Below are experts of layer 12 (counted from 0) of a mixture-of-experts language model. Rows are named router (the router's row for the expert), up (a neuron's input weights, with its number) and show model dimensions 0-255. Each number is 200 + 40 x the weight over its row's rms, rounded and kept within 0 to 999.
After each expert's rows: a language model's description of what the expert responds to. This comes from a sample of Wikipedia text that the model never trained on.

# expert 21
router,218,131,194,280,157,210,199,195,159,158,232,176,201,173,245,157,254,222,212,134,230,220,223,235,82,232,193,210,205,189,264,207,174,159,213,205,252,117,168,189,138,215,211,222,266,288,218,219,191,239,137,244,217,120,192,123,228,179,173,193,210,175,250,250,172,182,277,191,213,158,175,185,209,218,198,191,130,181,112,130,207,211,201,146,181,207,188,189,167,248,206,191,249,163,189,164,247,177,201,225,213,157,187,148,157,222,184,143,225,196,187,225,204,140,211,219,248,266,179,124,172,179,233,208,159,290,201,236,180,134,206,205,138,185,244,147,202,211,175,184,217,223,80,232,151,179,249,207,170,214,204,194,195,227,216,231,179,168,178,213,191,264,148,229,237,205,189,208,245,210,193,160,175,92,115,184,220,211,184,185,188,193,190,227,253,156,165,243,206,170,246,240,137,195,199,168,181,243,235,242,213,147,225,195,247,129,274,218,203,216,189,192,163,207,306,198,204,152,232,258,278,182,229,179,206,182,158,185,190,152,241,148,202,240,195,299,258,212,176,234,252,266,355,198,204,271,196,232,235,227,206,196,212,200,231,164
up1,183,213,197,212,180,130,223,142,180,254,143,211,208,230,106,189,204,265,143,120,215,177,245,209,183,199,211,248,253,156,173,179,164,198,173,179,159,188,182,217,245,226,156,207,175,195,194,163,159,190,166,219,159,268,170,155,166,177,200,224,240,173,220,260,212,160,211,206,157,153,107,244,215,144,218,165,256,157,208,206,180,213,175,189,208,184,196,177,212,159,240,122,274,173,283,245,173,249,255,125,203,220,171,214,143,137,294,157,207,143,225,151,161,212,236,176,299,159,117,184,169,144,279,125,274,261,170,169,124,184,150,217,169,208,253,194,268,238,204,240,230,143,180,226,139,111,230,273,170,198,148,211,157,168,194,216,234,182,146,170,206,250,204,250,167,185,172,268,194,214,246,165,237,197,181,219,180,198,188,185,259,188,247,262,187,223,168,174,161,154,172,139,241,122,251,211,219,152,205,239,209,119,214,228,184,188,210,215,185,195,187,179,133,193,301,216,214,234,197,183,198,189,194,211,176,118,181,230,146,160,289,175,226,200,118,147,226,177,256,184,190,182,277,249,234,199,219,214,202,184,215,248,205,219,195,198
It responds to: Forms of be and have and modals after a subject, such as was, is, been, being, would, could, has.

# expert 7
router,173,197,202,193,196,178,178,214,153,247,191,207,200,148,217,183,200,282,216,181,245,159,112,240,196,220,207,244,250,183,211,165,179,173,246,245,242,123,249,233,212,199,182,219,206,260,154,261,108,193,184,145,166,185,206,176,207,202,192,171,165,168,214,220,280,249,234,244,166,151,191,244,195,178,274,214,170,177,197,154,247,228,159,206,160,163,227,213,134,162,175,185,237,200,192,267,199,196,192,239,100,167,150,189,246,234,114,181,210,156,206,138,121,205,241,237,124,187,211,115,275,194,228,202,223,214,262,214,217,212,241,116,205,207,248,229,232,228,152,288,210,115,196,139,198,220,243,154,226,227,194,239,157,250,262,197,219,191,184,216,207,170,193,250,239,252,222,225,199,198,193,194,188,202,185,156,144,166,247,203,191,137,215,193,187,199,251,216,231,180,183,195,177,83,234,237,169,226,221,238,238,148,255,179,176,191,238,115,140,153,190,212,107,209,248,212,250,221,215,240,208,241,336,249,190,237,177,164,229,190,216,244,167,253,222,228,300,213,249,147,152,139,212,259,150,223,161,117,156,159,227,191,182,206,207,231
up2,168,191,204,267,206,221,167,219,173,202,141,242,183,209,190,142,247,283,159,217,220,172,115,208,129,179,193,196,245,172,228,192,231,240,243,259,262,182,231,163,197,229,189,209,210,194,159,164,207,164,150,205,205,246,152,181,228,196,198,194,204,189,214,220,179,152,213,190,226,78,186,233,234,269,145,187,219,249,169,221,200,161,284,260,222,191,184,243,193,171,186,209,250,213,189,229,222,204,171,176,233,179,225,275,131,240,223,238,153,120,165,233,115,178,161,195,192,164,258,180,132,213,196,247,126,267,244,137,169,176,193,124,197,185,288,204,139,133,182,151,197,213,155,185,130,198,150,188,251,125,189,228,197,226,237,196,210,187,256,304,248,136,202,264,295,212,175,220,195,234,137,224,223,195,176,179,148,214,181,191,164,246,151,202,132,250,240,219,174,189,177,139,178,179,198,214,199,178,208,281,169,154,177,130,178,210,247,149,292,228,249,181,201,207,185,126,150,148,275,210,182,221,211,199,171,180,183,269,211,251,165,214,271,143,194,213,211,220,272,127,197,204,246,195,252,147,157,190,180,150,243,213,216,234,266,216
It responds to: Words inside song, album, film and award titles, often in quotes or discography and awards tables, such as Got, Boys, Best, Nominated, You.

# expert 37
router,137,199,200,199,234,168,159,189,145,116,224,190,176,279,214,244,172,200,179,115,226,179,130,183,256,193,171,185,203,216,287,237,175,268,180,169,244,155,140,157,240,198,203,188,195,189,209,213,197,168,219,191,263,215,201,194,143,146,169,189,156,203,258,270,203,236,162,207,127,186,196,206,217,232,191,159,174,172,181,175,259,206,185,193,201,175,257,164,248,247,195,199,225,116,247,182,164,204,224,143,181,187,171,230,217,188,221,188,230,196,204,198,98,173,193,215,200,223,161,215,181,195,241,186,160,135,230,194,223,189,302,210,177,181,188,221,213,191,205,233,195,183,160,277,93,237,197,202,137,229,215,211,208,172,210,216,163,235,106,218,256,210,120,191,239,259,163,188,285,198,153,217,185,193,235,153,219,237,204,221,137,228,218,306,219,144,235,167,208,241,176,134,146,204,249,295,220,213,233,189,232,154,259,188,207,240,220,220,160,214,268,180,219,166,168,238,222,136,225,259,274,236,237,262,257,186,219,226,294,158,183,186,252,276,219,269,213,290,185,153,218,176,173,121,171,195,233,198,234,132,250,294,194,209,129,176
up0,111,214,280,220,195,231,268,216,151,137,206,170,183,257,182,216,203,213,169,172,228,118,127,197,289,109,242,235,194,203,208,249,181,216,254,196,190,219,263,209,202,228,233,203,186,258,304,202,226,193,125,192,193,212,224,276,226,250,196,183,227,226,195,241,238,198,216,212,190,144,141,159,204,175,316,203,266,211,197,100,199,226,202,182,197,178,231,148,180,168,150,275,249,212,141,234,120,196,216,229,158,172,223,214,192,222,209,192,208,209,258,249,169,176,246,232,212,175,226,70,194,133,211,140,247,157,191,189,174,219,202,150,225,202,264,205,157,173,201,220,172,205,156,198,225,165,221,258,232,212,187,130,285,148,196,192,197,156,185,134,163,214,241,179,203,207,205,198,160,214,136,204,235,248,245,179,210,181,244,213,251,170,201,247,160,118,229,151,201,159,204,161,187,198,180,239,200,193,207,240,150,180,156,137,216,204,208,163,236,81,307,253,238,131,186,268,245,174,231,229,203,188,210,257,211,252,233,151,191,196,215,130,190,189,181,217,222,217,237,142,200,131,237,186,217,144,184,202,219,163,168,157,212,276,237,201
It responds to: Line breaks after sentences, headings and table rows, plus closing == marks and separators before the next section.

# expert 25
router,246,98,164,282,139,218,167,209,138,196,181,189,255,187,221,162,207,198,257,154,184,133,222,186,221,222,170,168,195,226,217,256,221,231,247,176,188,139,149,187,119,209,155,178,236,217,268,292,216,217,153,195,211,157,167,191,270,164,124,186,185,196,225,217,210,184,192,239,174,171,206,124,263,217,172,146,134,170,242,199,223,208,210,174,89,224,196,194,157,276,247,158,228,194,200,258,221,207,290,240,170,190,215,196,150,228,177,196,245,178,126,228,177,173,161,244,224,168,149,167,205,177,288,204,165,178,203,222,211,209,265,121,188,215,215,155,198,256,232,178,307,166,162,213,195,235,199,126,202,216,151,192,194,138,147,263,227,114,177,241,168,222,217,203,230,208,189,222,286,268,196,284,167,152,255,218,210,210,202,207,156,202,177,190,240,218,198,271,102,186,216,167,145,154,205,193,164,255,142,240,185,127,188,224,174,202,212,216,150,207,129,151,133,166,246,222,257,194,195,235,250,174,252,222,176,230,206,144,178,163,172,147,255,224,244,252,197,168,203,192,212,204,194,151,179,280,217,236,235,191,196,203,237,228,149,260
up0,231,185,177,162,259,201,279,233,263,214,151,169,181,257,285,158,179,181,140,148,219,207,138,255,148,167,181,191,240,192,154,155,198,294,241,212,123,194,255,207,164,219,161,179,235,225,215,193,203,199,168,211,154,177,221,189,257,238,180,217,229,240,151,191,268,255,230,149,175,144,160,132,201,223,221,110,142,184,154,204,194,153,216,170,153,195,161,198,204,287,137,205,260,233,215,215,174,290,201,225,148,206,189,258,255,264,219,179,192,160,228,225,110,163,218,245,209,208,192,130,107,249,214,183,178,283,149,251,139,166,223,196,290,175,177,224,240,132,252,138,208,186,214,170,204,293,187,198,230,214,201,145,249,281,176,211,237,249,300,211,197,173,178,266,258,210,233,162,210,191,192,173,182,225,194,279,199,247,192,181,216,206,195,147,256,274,138,189,250,174,139,161,187,188,232,219,209,236,204,182,253,222,203,149,232,175,181,190,204,208,180,192,168,197,215,195,151,199,194,265,224,271,232,197,264,230,180,214,220,204,193,95,152,162,193,215,294,266,219,183,196,153,170,199,208,198,220,194,203,236,228,193,208,261,198,209
It responds to: Prefixes and stems of abstract nouns and adjectives in prose, such as dis, un, int, intimidation, pleasure, good, very, legal.

# expert 31
router,226,184,205,195,178,187,157,234,173,240,164,172,244,193,194,231,148,189,224,230,246,137,167,221,225,238,203,135,180,210,167,270,183,142,183,198,221,182,222,201,171,200,153,133,156,200,152,214,182,225,152,168,209,209,302,136,95,214,180,238,242,129,230,227,237,207,167,300,307,212,150,227,194,183,177,205,207,147,162,209,220,298,224,190,132,173,256,169,190,195,159,236,239,144,266,257,222,204,210,228,194,128,145,246,167,246,159,211,260,103,214,200,163,219,184,169,185,177,182,176,236,241,231,236,122,219,245,192,189,189,217,196,184,179,209,110,178,219,207,261,201,195,188,158,150,236,281,212,157,242,147,231,224,202,253,189,205,224,177,264,297,214,151,192,221,212,202,217,246,228,150,194,171,197,194,180,207,251,284,151,198,200,289,225,194,214,175,277,203,172,221,215,217,157,150,209,205,194,164,204,178,170,151,214,251,203,210,110,227,211,151,171,183,214,207,163,270,171,248,229,192,61,265,185,184,196,256,148,257,230,206,141,224,180,204,197,187,161,264,148,265,253,222,183,177,168,273,198,204,192,165,192,186,187,155,122
up0,174,167,215,110,188,257,197,145,128,190,242,185,195,229,224,195,118,231,185,171,103,170,254,207,201,304,182,218,193,191,215,183,191,155,152,224,265,180,188,187,241,142,194,328,187,230,227,173,198,233,179,204,241,200,346,188,119,216,184,196,204,238,246,190,193,164,183,206,242,230,174,200,170,236,258,225,242,168,256,239,166,191,148,228,199,175,247,214,161,224,172,125,230,182,216,221,217,202,184,201,227,207,174,245,192,207,204,138,159,149,222,213,214,214,188,225,232,237,252,186,206,268,229,138,175,194,100,246,185,246,179,167,186,232,229,159,183,216,206,213,209,183,222,238,111,164,181,256,220,207,160,248,177,194,229,121,195,174,265,238,220,225,201,217,231,135,173,264,202,278,205,213,163,159,187,152,233,208,168,188,217,310,211,154,182,264,254,244,180,231,227,186,235,184,251,211,142,209,186,208,168,199,189,269,142,186,216,167,175,270,134,225,210,279,244,229,198,156,202,215,228,173,142,239,137,242,212,118,227,193,206,228,227,167,239,146,227,183,250,231,180,138,259,175,147,150,243,276,179,241,295,241,163,228,179,221
It responds to: Month names and day or year digits in dates, often after on or in birth parentheses, such as born August 3, On 30 June, 9 September.

# expert 45
router,237,255,237,190,236,106,123,185,147,186,220,170,154,202,252,150,138,183,263,219,251,146,187,227,192,185,143,216,153,172,216,193,195,100,242,154,189,166,138,231,229,203,137,152,161,154,165,184,224,208,182,196,206,154,213,193,249,210,153,266,179,121,231,163,178,263,249,100,138,201,194,206,238,201,205,167,210,245,196,192,187,237,222,226,200,184,277,183,239,274,197,217,285,221,193,296,204,202,261,184,166,128,141,263,176,211,200,173,217,171,217,207,217,183,236,168,168,117,200,190,146,183,276,225,181,192,225,261,165,201,199,180,214,190,166,166,196,178,213,164,267,181,246,240,171,231,215,210,147,180,208,183,154,198,159,250,138,132,132,255,189,179,203,197,190,195,198,184,223,341,216,221,142,194,205,230,198,183,220,182,191,110,222,242,145,192,194,234,172,145,232,176,183,151,189,253,143,207,239,191,284,181,174,155,229,177,270,240,118,205,210,191,211,256,237,247,203,248,246,300,219,218,225,245,213,180,226,165,202,218,191,174,173,226,239,219,196,253,190,235,252,113,275,192,231,186,250,231,249,204,212,141,263,256,193,194
up1,213,223,218,217,143,174,158,193,177,173,199,224,253,280,223,176,69,291,201,248,278,241,174,256,198,176,213,185,234,204,158,151,131,123,202,226,156,193,207,208,175,149,173,159,116,217,137,124,221,289,244,122,195,149,208,302,212,225,185,201,248,162,214,250,199,244,187,240,214,198,170,193,189,166,194,265,137,205,216,241,251,207,184,249,231,190,205,214,145,200,201,253,211,215,239,210,157,206,218,216,294,232,155,215,225,188,279,256,229,194,167,213,167,268,229,216,187,215,125,186,188,209,147,114,228,133,172,234,125,221,187,219,221,118,226,124,232,116,208,170,186,180,217,187,131,233,142,141,169,166,299,178,180,214,195,180,159,193,164,199,212,198,192,157,160,165,186,196,189,173,190,237,233,275,203,127,159,195,236,238,195,200,252,192,163,175,189,150,159,174,205,139,228,195,200,202,251,189,227,180,154,266,242,194,254,246,199,231,206,150,272,167,188,261,172,226,221,212,227,201,208,163,238,234,216,133,196,235,248,129,160,171,177,203,215,213,222,249,190,258,243,142,183,213,104,217,167,229,143,148,205,200,156,191,204,209
It responds to: Sports statistic and measurement words and the words around numbers, such as scored, strikeouts, wickets, mm, ft, average rating, population of.

# expert 38
router,150,171,199,209,188,165,203,198,205,191,169,177,162,177,220,186,191,178,222,194,216,189,167,207,203,156,196,129,210,204,167,262,230,225,217,204,196,182,211,228,198,185,228,198,189,208,234,229,141,249,195,165,212,202,285,165,243,242,128,202,255,176,200,257,275,206,241,167,130,204,183,113,254,136,135,256,154,233,246,206,213,303,149,219,153,223,220,129,180,194,187,229,236,264,204,349,172,203,208,234,218,185,230,151,128,206,140,238,227,89,157,235,140,183,215,199,157,155,202,138,218,149,230,255,258,190,148,215,149,261,253,177,215,177,176,185,229,182,201,240,195,173,178,214,194,221,187,174,178,198,175,183,153,162,255,232,223,195,199,221,245,193,223,247,243,286,178,203,223,228,101,200,184,189,212,238,173,203,198,200,179,145,189,223,192,213,228,213,257,163,178,169,193,149,233,223,206,240,207,260,263,185,276,239,255,198,218,198,154,171,233,218,205,219,294,235,243,222,209,230,187,199,335,218,202,192,204,153,221,207,206,138,161,224,117,190,232,127,258,165,85,164,141,209,171,257,216,109,144,164,239,198,176,237,128,235
up0,236,244,199,130,129,211,213,155,200,223,212,134,197,250,206,144,173,192,225,123,207,146,116,186,215,180,204,163,193,242,127,251,189,217,191,196,203,108,209,234,235,185,237,189,229,187,155,262,208,173,217,230,155,157,244,182,191,240,206,153,185,207,260,224,202,177,272,201,244,161,212,248,189,84,143,195,128,216,246,222,138,245,150,215,215,229,194,148,216,188,178,230,244,201,229,198,116,265,178,164,265,169,198,205,195,201,254,204,162,179,249,223,176,191,248,225,168,138,180,174,240,170,199,176,243,184,197,176,190,238,188,240,201,245,97,218,156,245,188,148,252,246,274,222,148,235,164,180,133,203,195,221,178,152,246,142,196,189,166,209,240,187,228,168,187,210,164,265,203,235,165,115,185,142,204,212,160,207,231,126,175,317,228,185,193,168,193,180,220,210,239,140,158,215,269,160,230,219,169,171,253,164,230,288,144,187,276,252,237,218,219,227,221,194,153,193,193,199,250,238,178,120,252,116,208,253,230,173,158,203,196,218,237,298,130,235,188,244,139,176,273,216,228,156,231,138,204,198,243,184,207,146,243,179,190,156
It responds to: Words in film, TV and album descriptions, credits tables and award category names, such as Short, comedy, Best, First role, TV.

# expert 9
router,199,200,187,180,199,217,201,187,150,203,156,185,199,170,224,278,155,231,279,222,241,199,142,212,151,175,170,223,221,209,267,200,161,191,206,183,270,212,187,211,240,159,204,155,135,244,261,207,125,210,117,240,219,143,237,207,192,166,259,186,189,196,220,214,198,184,223,214,141,197,223,193,191,124,229,199,139,190,265,148,294,181,186,184,224,135,291,163,212,211,191,232,201,193,206,159,174,177,236,201,259,188,194,230,223,184,183,77,253,229,183,189,167,160,150,203,222,142,174,240,192,227,219,189,115,181,190,207,186,138,207,271,215,197,200,222,236,173,283,212,226,190,132,180,134,223,197,254,201,270,187,261,136,148,222,210,236,198,175,221,212,214,201,224,178,193,178,247,263,238,203,238,180,183,70,223,102,254,289,143,152,255,209,237,209,254,240,206,148,172,203,180,135,204,171,271,126,214,230,148,184,191,257,242,194,192,250,144,196,239,200,167,229,207,155,171,214,176,214,294,233,235,221,241,233,232,222,187,299,157,167,214,200,196,212,223,152,202,216,94,175,196,247,145,121,200,219,183,132,164,278,209,240,206,192,213
up0,194,219,180,221,96,227,186,267,156,208,249,159,262,140,188,199,215,218,181,170,208,191,185,249,164,204,164,142,182,173,212,221,197,264,220,136,262,202,204,187,217,141,135,170,197,180,186,230,191,175,143,207,180,205,137,242,267,264,209,288,211,164,194,166,182,170,143,247,179,198,199,212,170,281,198,244,161,229,294,141,252,234,217,234,260,228,208,216,205,199,157,190,258,153,187,149,207,212,249,230,247,134,226,235,259,223,226,167,271,177,221,177,260,162,119,218,229,198,174,217,107,209,214,244,228,145,216,177,179,221,255,185,152,234,159,221,165,184,214,208,261,148,220,137,240,157,292,222,162,200,211,190,162,225,263,157,187,248,212,168,218,128,247,167,142,199,149,185,163,228,212,295,212,147,203,274,245,267,185,157,156,190,215,199,193,243,198,108,138,191,228,165,155,241,253,229,139,217,211,179,192,163,242,164,199,251,240,126,206,192,264,190,256,197,248,228,154,231,163,201,248,184,262,203,206,213,218,175,273,230,232,116,189,218,164,118,114,275,251,213,194,193,167,216,157,158,162,205,175,169,186,240,188,223,240,200
It responds to: Word pieces of non-English names with k, j, z, ø, ö, Kh or Zh, often football club or player names such as Kilmarnock, Zh.

# expert 43
router,204,204,217,267,84,226,173,223,136,211,131,155,225,151,226,171,201,210,197,210,201,269,159,221,197,163,163,241,207,319,264,259,212,191,247,147,185,144,239,200,206,225,190,173,275,222,208,251,178,184,196,182,189,165,272,159,236,147,165,181,197,160,226,207,208,242,167,132,210,194,231,196,248,230,183,185,138,219,234,215,242,238,189,137,144,216,212,149,211,195,195,173,235,256,141,233,197,230,202,225,256,205,250,173,201,199,186,145,263,101,154,169,217,219,152,168,92,243,227,153,169,247,237,243,183,183,228,226,134,226,212,114,236,169,246,192,220,224,203,225,220,242,186,194,199,263,194,192,162,227,197,170,141,183,239,259,200,163,141,206,238,170,209,223,226,220,128,190,227,245,186,258,211,241,255,159,161,196,167,116,160,129,185,159,220,233,141,173,166,106,171,162,164,157,217,165,203,236,165,272,207,220,219,205,157,155,231,157,224,221,217,189,176,133,308,149,241,160,197,153,225,242,220,195,164,260,250,170,235,174,212,188,224,190,188,219,289,220,181,156,208,165,219,189,130,222,213,127,171,169,305,174,130,203,200,249
up1,162,236,200,201,227,145,173,237,239,234,198,181,148,256,166,231,116,124,176,229,189,204,144,194,245,205,178,161,124,165,245,230,301,236,208,199,178,171,173,218,125,227,209,241,218,198,223,184,104,170,147,206,173,235,174,102,155,244,216,282,163,228,211,227,227,198,174,179,228,191,160,262,162,231,171,200,232,261,178,256,224,138,179,238,224,113,213,176,164,179,156,180,246,182,179,104,226,194,194,201,94,191,195,226,316,217,227,233,242,128,216,165,209,179,198,176,102,219,253,204,228,201,133,254,154,158,256,172,190,240,209,252,192,235,198,119,243,213,253,188,236,199,176,246,209,165,236,257,241,185,207,255,233,112,216,216,167,170,207,212,163,253,207,179,269,225,209,205,161,180,202,261,173,191,217,203,259,177,167,190,147,188,191,90,215,169,135,144,179,171,201,164,210,216,152,247,195,198,217,216,219,193,264,216,167,71,191,226,219,133,125,214,209,177,245,161,178,194,219,227,232,226,218,214,163,178,259,203,219,173,222,158,173,254,276,176,192,172,172,180,212,243,200,153,188,200,121,183,229,207,262,209,166,209,175,240
It responds to: First pieces of words starting sentences, headings or compounds, often capitalized, such as Air, Part, Point, List(er), F(ore)ign, St(op)over.

# expert 12
router,155,284,107,242,214,107,139,180,197,199,112,105,201,128,275,290,125,227,305,229,243,212,171,245,200,192,152,209,262,221,222,186,145,207,164,191,193,202,197,118,173,132,166,241,208,193,192,188,133,229,148,233,218,208,201,236,211,213,187,203,230,182,195,183,252,231,226,181,184,207,192,196,191,212,171,185,140,208,240,151,202,154,154,186,202,153,188,172,173,214,165,138,206,245,178,195,293,244,226,259,161,161,192,176,172,171,157,151,260,160,127,172,106,207,142,235,236,237,215,240,257,230,239,194,188,216,180,238,215,202,173,180,261,196,182,208,171,203,232,169,241,159,181,177,145,244,182,173,185,267,229,300,165,197,226,195,233,214,149,243,210,235,162,273,252,222,190,224,242,205,174,251,187,212,189,126,208,138,187,177,212,171,196,213,212,238,236,169,176,178,233,170,202,129,262,187,160,251,250,233,236,212,200,97,243,141,206,195,190,214,142,199,238,178,198,170,273,165,219,191,213,264,207,238,278,137,235,238,206,211,239,152,211,185,175,180,157,211,280,213,164,208,226,201,124,229,272,202,227,179,219,220,280,218,219,121
up3,241,160,213,218,195,179,164,225,190,167,278,113,219,202,185,285,203,202,199,225,228,159,244,216,205,173,196,225,238,128,278,192,169,208,182,185,177,198,128,197,162,158,233,207,139,230,274,175,157,227,253,259,111,224,189,201,244,191,237,176,221,186,218,192,196,277,180,200,217,231,193,203,173,246,169,245,169,227,130,170,211,152,224,264,181,245,203,177,171,187,171,227,207,218,178,137,328,185,165,130,197,198,313,219,214,238,172,166,101,167,136,219,205,180,238,162,122,214,211,263,232,187,229,230,232,202,225,224,172,139,223,203,202,223,147,169,167,168,210,124,219,199,153,208,137,263,178,209,156,270,168,190,171,119,230,193,234,184,181,248,156,183,191,223,242,218,149,195,303,184,160,209,160,240,83,205,179,175,188,229,120,204,214,220,165,206,198,124,243,200,214,101,165,226,218,146,225,211,199,266,186,233,228,242,219,252,215,272,262,166,178,184,261,199,189,160,242,202,227,228,173,200,175,232,211,190,223,234,174,153,240,111,250,178,182,199,206,191,240,193,147,175,124,266,260,185,157,193,231,262,185,209,177,205,268,154
It responds to: Word pieces inside foreign personal, place and taxon names, often syllables like Ma, La, ha, a, as in Main-a, Xyph-os-ia.

# expert 17
router,111,198,207,168,228,194,225,250,141,202,238,230,221,211,218,302,183,194,239,136,226,151,130,184,218,142,145,201,287,195,221,201,167,191,215,179,208,218,193,92,128,118,214,180,270,231,293,312,180,217,113,193,252,213,198,139,214,195,211,151,199,164,208,256,221,216,197,228,176,209,194,195,229,184,182,192,140,172,233,174,229,236,174,172,238,178,310,145,224,193,137,168,210,219,181,170,196,205,188,192,202,144,264,221,172,282,148,116,224,219,151,246,210,203,131,180,152,181,132,205,199,188,242,226,118,253,260,218,283,118,217,204,179,133,229,169,201,247,282,204,267,209,177,153,185,162,198,191,224,144,246,175,185,226,204,162,198,225,169,199,250,194,224,237,197,277,137,250,173,221,208,224,210,163,209,182,213,258,260,220,237,179,175,201,189,199,170,168,155,209,226,249,215,155,159,180,209,253,233,287,233,232,190,176,179,184,209,198,207,243,198,199,184,202,193,158,247,157,199,277,197,207,186,260,273,221,159,196,248,129,232,280,190,220,172,201,180,190,235,254,137,281,193,221,156,171,234,201,222,201,226,139,230,197,138,168
up3,173,152,134,171,225,193,164,140,214,170,218,227,182,203,203,232,159,184,203,195,199,231,260,212,233,169,211,232,120,188,162,218,173,174,222,214,193,223,175,91,146,212,236,189,213,179,258,196,204,190,217,184,167,230,221,115,231,94,223,193,203,137,191,156,194,196,131,203,180,219,207,123,218,95,248,248,183,204,220,159,117,194,229,226,128,158,174,207,219,232,220,175,157,273,204,156,170,263,214,228,198,211,230,240,157,210,218,251,212,252,193,233,206,191,211,194,121,219,174,198,200,257,201,188,207,246,215,218,161,224,276,92,288,245,159,220,226,181,223,246,168,236,248,164,247,134,223,209,205,176,160,150,257,149,236,228,93,159,204,202,260,245,217,184,217,175,215,165,190,224,230,277,220,230,143,157,165,223,152,148,209,173,209,235,267,218,231,224,169,162,217,307,206,204,194,231,193,222,161,169,204,199,250,192,187,100,292,169,212,200,169,231,216,192,227,255,244,273,242,235,215,153,262,92,205,208,165,160,247,199,233,87,264,220,211,190,208,188,241,188,236,183,205,272,181,195,129,177,181,242,172,190,160,229,225,245
It responds to: Country and city names, plus prepositions and pieces of Spanish, French or Italian names, such as France, Paris, de, in Marseille.

# expert 34
router,157,227,251,178,184,238,228,171,170,194,274,151,205,161,208,200,119,211,219,205,216,175,211,245,217,148,198,153,182,238,249,205,191,222,261,221,252,171,177,196,204,212,247,161,219,118,134,206,187,188,208,209,183,209,266,217,175,164,202,225,190,175,216,266,184,270,186,207,236,159,204,187,179,104,182,195,173,193,171,189,179,220,222,224,233,135,239,175,131,258,205,201,210,163,245,300,229,286,287,223,226,173,123,187,155,280,175,180,193,152,152,210,138,230,132,209,169,154,206,155,169,139,240,246,186,152,257,245,286,172,199,211,239,144,215,146,323,228,203,247,222,204,248,193,167,216,144,182,217,257,269,191,137,178,206,266,172,157,153,230,112,233,222,208,180,239,221,179,182,202,213,209,195,177,226,146,130,103,215,140,159,212,232,252,254,179,170,292,217,184,103,224,188,186,225,244,165,226,91,191,173,161,176,206,162,242,229,199,198,268,157,221,236,175,176,152,166,230,177,218,238,206,255,178,232,205,243,193,204,212,272,245,239,215,166,265,202,269,189,209,210,231,229,192,189,204,218,167,193,272,201,145,218,234,268,203
up0,269,156,168,241,238,173,236,197,217,176,218,173,225,217,196,208,197,212,219,192,233,176,175,214,155,174,231,173,236,234,216,196,145,217,159,227,252,146,208,210,146,171,226,187,200,182,206,121,157,147,225,230,238,242,186,193,207,214,259,212,199,199,213,237,205,208,234,201,193,189,145,251,305,193,161,135,154,181,190,195,151,215,150,155,272,234,253,166,229,250,184,136,255,220,227,198,158,207,265,163,264,146,149,121,197,230,203,188,177,214,192,184,184,184,176,257,195,226,95,185,236,212,232,180,158,206,122,173,241,236,118,286,221,227,196,186,170,223,203,170,193,197,205,224,293,170,238,133,221,173,271,212,178,143,148,167,237,243,147,168,159,279,122,190,215,229,181,191,215,263,218,273,178,180,118,245,189,222,153,199,210,190,198,237,276,212,188,171,214,249,221,188,182,198,178,231,208,124,231,152,196,170,188,171,193,219,205,138,170,171,237,302,189,86,166,199,208,230,291,214,245,245,196,198,85,205,196,168,243,208,253,227,203,190,210,167,170,282,222,198,217,185,163,167,339,200,202,157,237,245,155,121,185,167,188,133
It responds to: Percent signs, numbers and "of" in census and demographic prose and vote tables, as in 24.9%, plus abbreviation pieces like .S, Jr, Inc.

# expert 24
router,155,239,185,137,193,137,161,154,92,144,188,196,138,246,284,185,203,244,266,181,193,246,192,226,188,163,157,168,223,213,279,157,178,136,220,189,213,197,87,212,173,132,198,173,156,208,241,164,163,233,182,174,248,143,191,136,194,207,154,139,234,253,201,243,158,234,191,232,258,178,153,144,258,129,179,225,214,191,226,217,194,214,149,166,168,250,252,241,209,230,246,241,256,217,204,238,184,172,254,188,213,220,186,205,228,220,195,188,186,172,229,284,197,210,161,213,210,252,247,209,176,267,269,215,133,258,181,142,178,192,194,184,222,222,249,211,258,228,149,251,206,174,160,208,146,204,257,212,161,212,223,227,148,196,202,192,141,175,196,208,186,214,184,260,238,263,159,241,173,226,177,253,196,168,117,152,155,228,221,253,157,191,173,217,228,144,144,308,248,236,177,208,198,164,181,217,144,276,217,190,238,199,161,222,171,138,213,212,169,293,206,109,199,198,231,234,191,181,203,169,219,237,220,214,237,202,260,240,241,113,284,146,184,139,256,204,289,211,186,155,131,245,202,170,127,252,205,168,179,216,236,211,198,183,214,164
up0,164,215,190,176,239,269,177,259,180,248,299,137,182,133,180,165,213,200,159,204,200,210,293,149,183,141,227,220,183,181,236,212,173,253,196,148,221,225,257,284,137,161,172,253,232,214,238,188,227,175,225,244,198,192,248,201,284,251,280,210,163,220,161,163,146,340,196,282,218,232,158,197,244,186,185,193,159,291,242,171,206,264,242,270,171,266,205,204,191,261,256,249,285,136,222,246,217,262,237,226,173,151,120,201,182,214,205,256,230,137,225,219,193,232,237,225,258,231,231,261,164,162,198,287,190,190,217,224,210,205,196,210,224,190,127,287,214,193,167,220,161,201,122,248,199,172,198,216,171,215,235,272,158,165,190,192,195,213,237,151,239,194,229,181,197,202,167,212,214,149,257,160,192,171,240,135,229,150,201,170,180,187,157,178,244,189,216,165,206,168,211,180,131,219,208,190,254,245,157,243,201,185,192,196,154,186,175,224,210,249,223,158,160,161,217,255,179,213,237,261,159,236,164,253,212,255,221,232,247,217,316,166,138,193,211,178,188,205,155,241,242,196,257,186,184,170,220,239,206,189,137,224,253,180,236,163
It responds to: Opening parentheses and quotation marks after a name or term, plus byte pieces of non-Latin scripts, such as Cheung Ying-yu (, EEG (QEEG).